python train.py --normalize_top_k=false --routed_scale=9.39 --balance_loss=0.00655 --rope_base=10000.0 --rope_fraction=1.0 --tie_embeddings=false --optimizer="soap_variant" --lr_mult_qkv=0.4 --lr_mult_o=0.887 --grad_clip=1.0 --schedule="wsd"
Below are experts of layer 5 (counted from 0) of a mixture-of-experts language model. Rows are named router (the router's row for the expert), gate (a neuron's input weights, with its number), up (a neuron's input weights, with its number) and show model dimensions 0-255. Each number is 128 + 24 x the weight over its row's rms, rounded and kept within 0 to 255.
Before each expert's rows: a language model's description of what the expert responds to; "comes after" lists some tokens at least twice as common just before its tokens as in all text. This comes from a sample of Wikipedia text that the model never trained on. Tokens count by the router's weight.

# expert 11
Description: Single digit tokens starting or inside numbers, especially the year after a dash in reign ranges and match scores, e.g. 1264–1279, 0-1.
comes after: "–", ", ", " | ", " ", " in ", " ("
router [122 125 106  99 109 117 139 113 124 119 108 113 124 118 135 132 138 145 127 138 148 111 167 147 112  91 118 139 140 201 144 127  94 108 170 136 104 105 114 167 118 121 129 107  91 142 139 133  96 160 135 101 102 164 126 117 133 121 129 128 156 145  97 155 125 113 142 158 125 125 138 153 103 118  93 100 120  99 121 104 153  90 133 138 110 127 151 180 112 173  80 156 172 161 110 149 138 146 163 131 134 191 144 134 137 149 100 107 158 134  84 112 143  80 123  95 158 129 122 178 106 106 132 138 122 153 149 133 134 131 109 108 152 153 114 132 124 189 163 116 145  97 126 143  89 119 101 101  76 164 122 127 136 104 145 115 115 132 155  86 118 105 144 114 135  94 144 122 132 102 123 135 112 151 149 131 119 188 115 107  91 133 131 128  79 153 142 152 135 149 106  80 116 145 140 126 100 179 104 129 146 157  96 113 162 126  93 103 108 105 100 114 131 126 113  97 100 129 100 104 112 108 105 141 153 159  99 121 113 159 162 128  97 133 125 121 149  88 124 115 104 112 135 143 149 163  98  95  78 142 108 108 200 115 144 106]
gate0 [142 145 113 158 114 152 140 134 144 110 101 119 117 136 109 125 139 125  86 164 104 146 149 118 152 145 139 128  94 128 118  97 129 190 102 164 118 110 125 169 135 124 107 125 143 109 121  79 140  95 115 161  97 160 151 111 123  98  83 120 108 130 136 115 134 116 152 105 147 144 125 124 118 138 158 112 138 130 103 201 148 127 119 124 153 150 101 111 155 139 128 119 130 116 128 109 166 122 147 142 162 128 119 126 119 139  83 106 157 138 120 124 119 103 135 109 170 150 130 171 142 137  99 133 162 117 181 127 117  92 124 130 146 111 112 126 151 136 132 125  79 148 155 137 146 132 112 137 146 133 137 132 114 183 130 110 158 142 116 135 154 181 107 135 183 151 155 164  84 160 112 179  64 156 106 146 163 154  91 120 118 138 155 124 128 171 135  94  76 136 107 129 100 105 126 188 138 112 139 158 119 148 116 116 148 115 127  95  92 145 130  83  95 160 160 158 155 127 157 122 137 140 135 125 148 115 153 102 102 101  71 208 135 123 128 118 121 117 129 131 133 144 146  91 152 144 122 149 124 146 163 138 129 124  94 172]
up0 [187 118 108 158 138 159 102 139 108 103 109 179  96 138  91 158 159 143 112 148 163 102 124 136  98 106 138 150 101 145 106 128 123 144 146 154 104 104 141 128 107 156  90 124 146 113 178 119  79 121 126 149 133 108  91 126 120 135  90 137 136 118 125  79 156 160 122 120 135 129  98 132 117  97 125 150 148 148 169 140 139 106 108 140 120  87 105  96 126 169 141  85 162 107 143 115 118 146  92 140 134 155 126  90 147  90 143 103 118 145 145 131 100 158 163  81 159 111  99 109 109 102 107 151 171 154 136 127 156 118 159 113 132 154 120  95 121 124 116 168 104 125  67  97 129 120 143 149 152 130 169 156  86 126 125 111 124 109 116 113 164 134 116  90 119 127  96 106  80 138 137 128  60 113 121 115 139 117 133  94 151 119 115 122  91 102 134 120 139  74 137 158 105 116 116 107 125 150 136 134 135 112 115 108 117 108 171 114 130 122  81 159 174 118 180 103 107 158 123 132  64 134 148 159 127 104 136 149 128 146 119 101 136 112 116 118 112 128 167 121 133 142 109 107 192  96 147 129 126 140 131 101 124 142 147 105]

# expert 43
Description: Digits, letters and abbreviation pieces inside table cells and code lists, e.g. vote counts, race codes like MCH, station call letters.
comes after: " | ", ",", "| ", " (", "1", " on "
router [109 129 130  95 116 112 157 125 113 123 175 156 116  83 109 162 126 129 147 180 100 114 105 123  92 132 112 120 150 128 141 110 112  90 138 124 142  92  77 167 133 143 124 166 111 125 137  97 105 150 109 105 104 113 136 152 141 155 136 147 146 142 145 159  67 120  95 128 148 113 150 146 154 113 154 143 139 128 137 133 113  89 146 108 141 159 157  92 127 141 119 122 106 153 140 111 150 145 127 123  81 164 117 140 153 114 167 104 159 146 123  89 138 101 105 110 118 172  96 138 172  90 119  97 141 124 158 157 134 127 109  88  82 155 146  97 110 131 155 110 106 108 135  72 125 148 125  73 117 146 118 141 129 130 120 146 152 103 106 147 164 149 153 152 134 183 122 139 102  93 138 108 105 116 103  88 138 177 103 143 129 154 162 180 167 140 136  93 113 171  76 159 135 127 121 164 107 128 111  99  99 140  95 141 152 148 103 113 135 131 132 100 148 153 111 146 101 112 124  85 125 117 100 132 148 167  97 104  85 144 121 170 145 152 140 141 156 117 170 120  90 134 125 119 133 112 122 120 129 158 125 169 133 151 133 149]
gate0 [128 101 159 103 140  91 108  92 152 158 119 111 106 167  93 147 123 150 116 106 132 130 137  72 118  95 137 133 113  67  92 104 109 153 114 114  74 155 122 108 139 136 135 130 151 141 124 112 118 176  96 151 119 142 169 147 128 191 117 156 143 130 161 131 142 154 119 154 124 110 129 170 131 149 102 152 194 136 127 154 150 129 116 137 147 119 117 112 134 125 153 109 174  87 111 117  64 118 134 139 137 111 135 103 152 118  71 142 139 126 152 142 142 137 124 123 103 124 129 121 156 120 120 126 183 108 129 161 147 141 120 143 115 134 123 168 137 136 109 129 130  95 130 150 141 107 138 160 136  85 153 108 110 110 113 136 131 113 124 103 182 123 162 101 111 132 117 186 120 131 122 127 112 139 155 140 116 141 179 139 184 122 175  71 105  98 119 157 127 118 115 123 158 141 114 104 142 164 121 164 147 121 122 137 112 165 118 133 116 140 125 128 139  72 116  93 126 178 117 148 163 151 126 146 122 113 130 140 129 153  76 138 105 170 124 120 138 134 106 145 172 140 145 162 157 171 136 116 101 102 156 164 127 152  97 101]
up0 [116 174 150 139 124 120 134 108 122  84 141 121 126  84 175 140 129 115 156 138 118  78 134 116  85 121  84 119 125 162 111 175 140 164 143 107 137 149 153 134 140 104 137 146 118 146 182 104 104 107 121 119 109  96 144 117 109 121 167 102 110 105 120 110 105 110 140 115 160 108 118  68 145 105 140 113 129 129 129 143 131 143 118 117 133 123 136 147 110 121  93 172  94 141 122 138 160 139 137 104 145 115  75 146 130 159 144 121 110 117 119  89 121 140 113 120 131  99 156 120 117 149 137 130  66 150 139 142 105  90 132 124 119 118  75  72 147 133 120 121  80 170 110 125  68 138  91 116  93 126 130 127 147 121 152 103 126 121 130 155 118 114  91 147 122 122 163 123 133 127 115 123 197 114  74  63 156 150 114 161 102 124 140 110  73 114 125 128  95 119 115  80 155 149 132 161 149 154 130 102 125 138  81 142 156 145 155 138 124 155 140 146  93 121 135 129 152 122 123 153 114 129 121  90 126 175 123 154 124 122 125 160 128 108 146 164 134 100 134 157 152 113 122 124  93 161 140 164 181 143 104  94 130  88 124 149]

# expert 22
Description: Trailing digit groups of years and large numbers in tables and lists, such as 1|970, 6,|953, 2|002, plus score dashes.
comes after: "1", "2", " | ", "–", " |", "; "
router [104 152 141  88 114 116 154 160  96 135 171 164 111  94 113 147 132 118 141 173 112 115 102 130  99 123 111 139 155 138 136 112 107  99 130 135 145 112  98 190 124 135 102 160 100 138 159 102 122 145 103 132  95 114 134 165 135 153 144 143 133 160 133 151  97 117  78 109 144 117 150 147 123 100 132 151 130 119 124 117  85 103 142 118 153 163 155  91 148 142  97 136 104 161 133 137 163 145 128 115  97 159 118 182 150 127 162 107 157 126 130 104 116 102 112 104 117 159 113 129 147  90 116  77 125 131 170 153 153 123 128 101  91 157 114 103 102 131 120 118 113  95 127  79 158 120 125 101 115 140 144 152 129 119 115 150 136  94 106 151 158 155 146 155 140 158 143 138  91  91 111 108 108 109 123  90 124 168 106 123 134 132 164 177 164 137 161  90 124 163  85 155 113 127 137 137  86 129 104 109 113 150  84 121 143 144 108 127 182 111 141 116 138 139  89 148  90 112 124  95 113 127 104 162 132 156 112  92  85 148 141 168 157 148 107 129 136 107 172  99  97 155 124  96 174 115 128 138 101 140 149 176 126 133 117 154]
gate2 [104 112  94 137 124 143 116 121 150 187 149 114 148 171 122 166 115 112 131 115 154 150 136 147 130  84 161 153 138  96 128 137 107 146 154 129 127 135 138 101 114 112 121 149 131 124 167 130 141 133 132  90 117 115 148 133 143 142  92 118 103 144 141 116 166 106 170 141 121  83 121 142 116 130 146 120 137  99  94 165 133 106 120 207 145  93 148 121 139 142 119 119 115 144 150 140 174 142 104 123 146  88 146  99 107 126 139 131 134 104 158 127 131 145 166 100 150 149 135 125 109  83 170 148 161 157 125 103 103 128 116 160 129 149 121 110 127 120 136  90 115 151 135 131  93 101 197 158 130 124  89 139 119 106 169 150 147 114 161 111  97 112  87 130 128 183 114 153 145 104 173 140 151  64 175 163 140 137 115 134 106 141  94  87 125 122 119 129 132 104 134 134 114 139 157 149 124 130  95 113 161 142 132  88 126 139 140 115 107  73 127 113 117 138 126 104 169 142 123 120 150 144 125 163 146 131 159 160 179 141 125 129 119 183 127 111 122 126 166 159 121 150 148 142 128 178  63 157 132 146 106 107 165 118  83 137]
up2 [133  82 148 137 116 142 135 129  98 104 110 134  95 127 149 132 112 126  85 106  84 136 135 151 119 120 167 122 119 195 111 133 113 131 146 141 119 128 197 139 139 112 126 125 153 135 125 128 159 156 108 170 126 125 138 109 112  67 144 165 100 113 112 146  97  93  71  75 127 143 108 139 164 119 119 106 115 147 112  93 105 148 131 104 145 141 104 136 109 152 133 111  66 109 119 127  92 119  93 155 124 150 110 133  94 110 109 126 103 167  84 145 157 130 141 120 130 162 176 128 151 125 120 116 111  90 106 147 116 136 124  90  95 128 136 126 141 140 136 179 179 136 125 144 154 150 108 131  97 102 126 116 100 163  87 128 129 133 112 149 104 165 138  86 121 109 162 104 128  84  99 138 135 147 127  76 126 145 172 121 117 137 113 148  64 111 145 120 116  81 124 128 134 113 169 124 132 116 151 140  83 135 114 150 114 114 122 138 109 199 142 175 168 129 124 158  85 113 118 108 145 107 149 115 124 109 110 138 119  87 139 127 122 112 123 113 140 163 118 129  97 160 108  90 101  98 159 150 134 145 124 140 138 130 143 110]

# expert 42
Description: Digits inside semicolon or pipe-separated career statistics and coordinates, such as goal totals and 36°43′00″N, plus some name starts.
comes after: " | ", "–", "; ", "2", "0", "1"
router [100 137 142  74 116 116 154 152 101 133 164 168 105 103 115 144 133 126 138 174 124 122 120 129  87 119 116 138 142 120 127 113 113  84 137 125 150  97 108 182 138 133 106 152  90 138 155 111  98 151  90 133 114 122 129 162 138 162 149 190 123 144 133 155  82 128  94 122 136 112 177 143 119 108 127 165 143 114 125 138  99 108 130 107 140 162 154 103 156 142 107 136 103 157 138 135 158 163 137 129  88 157 108 168 156 138 146 105 151 127 123 106 106 106 112  99 131 176 111 130 161 105 110 118 119 142 165 150 153 133 111 112  75 160 120  97  95 134 131 116 122 103 133  89 128 143 113  88 121 137 150 139 126 113 102 139 148  89 122 150 156 156 158 161 126 161 128 139  84  78 121 120 134 124 118  92 109 163 107 114 133 140 164 176 149 131 157  92 126 159  84 154 119 125 122 141  83 116 122 100 102 135  97 123 137 139  92 123 148 125 138 111 124 151 102 159  98 124 122  93 116 141  96 156 165 162 106  97  74 152 145 175 142 160 103 132 134 124 170 112  83 155 113 101 166 125 133 128 111 157 136 176 115 126 115 155]
gate0 [161 112 109 110 180 105 139 105 131 149  77 108 101 143 121 103 154  98 120 137 116 132 124 118 153 109 171 122 141 115 155 163 107 126 142 121 156 113 161 154 138 147 127 121 168 159 126 181 110 119 131 147 185 162 125 135  83 123  73 112 134 120 105  90 124 105 103 166  79 159 123 115 124 175 111 156  95 106 143 150 108 176 152 140 137 116 134 191 138 136 108 147 142 148 125 110 129 136  90 121 168  90 144  97 115 115 100 122 143 146 150 127 104 156 103 101  96 127 161 114 174 155 140 146 153 122 111 118 107 103 116 117 138  96 141 134 154 130 170 106 145 126 123 160 109 134 148 159 105 108 140 158 142 137 129 146 127 138 115 151  99 162 127 131 102 150 128 105 125 100 114 144 143  99 163 109 148 128 158  80 107 146 138 119 124 128 132 122 134 172 187 112 116 132 100  84 191 134  89 118 103 122 121 102 124 126 161 163 104 150 123 139 115 141 131 122 105 101 132 154 156 121 185 105 147 127 110 151 134 170 145 142  98  86 132 136 117 165 108 125 123 168 104 153 111 106 141  87  92 163 106 115 127 164 142 121]
up0 [ 88 127 169 114 137 177  94 180 145 125 111 130 150 147 122 142 113 140 156 127 130 102  99 154 116 143 118 132 126 100  90 148 172 156 180 128 141 126 136 123 116  77 126 113  79 141 175 138 136  67 139  69 113  94 109 135 193 121 118 122 145 143 160 119 150 168 148  68 131  97 128 120 142 139 106 153 152 147 113  87 119 137 133 147 146 105 117  79 132 123 125 142 130 114 131 117 132 131 151 108 135 149 135 139 125 118 115 100 108 149 158 138 146  92 128  94 125 114 125 143 118  80 189 117 159 124  97 125 127 142 101 120 136 126 128 137 105 144 148 134 140 103 142 144 153 120 149 108 115 140 163 155 130 147 151 147 152 179 150 148 176  66 146 116 112  96 134 113 110 160 168  76 132 137 113 139 154 106 135 133 134 125 130 123 145 110 160 124 110 127  93 124 116 126 142 145  99  90 157 108 124 132 165 107 115 155 140 119 149 130 131 175 142 122 124 112 120 171 166 158 136 131 129 139 158 126 131 155 116 121 163 186 125 121 115 113 144  96 109 175 112 107 155 121 122 132 188 100 166 162 154 144  78 112 132 133]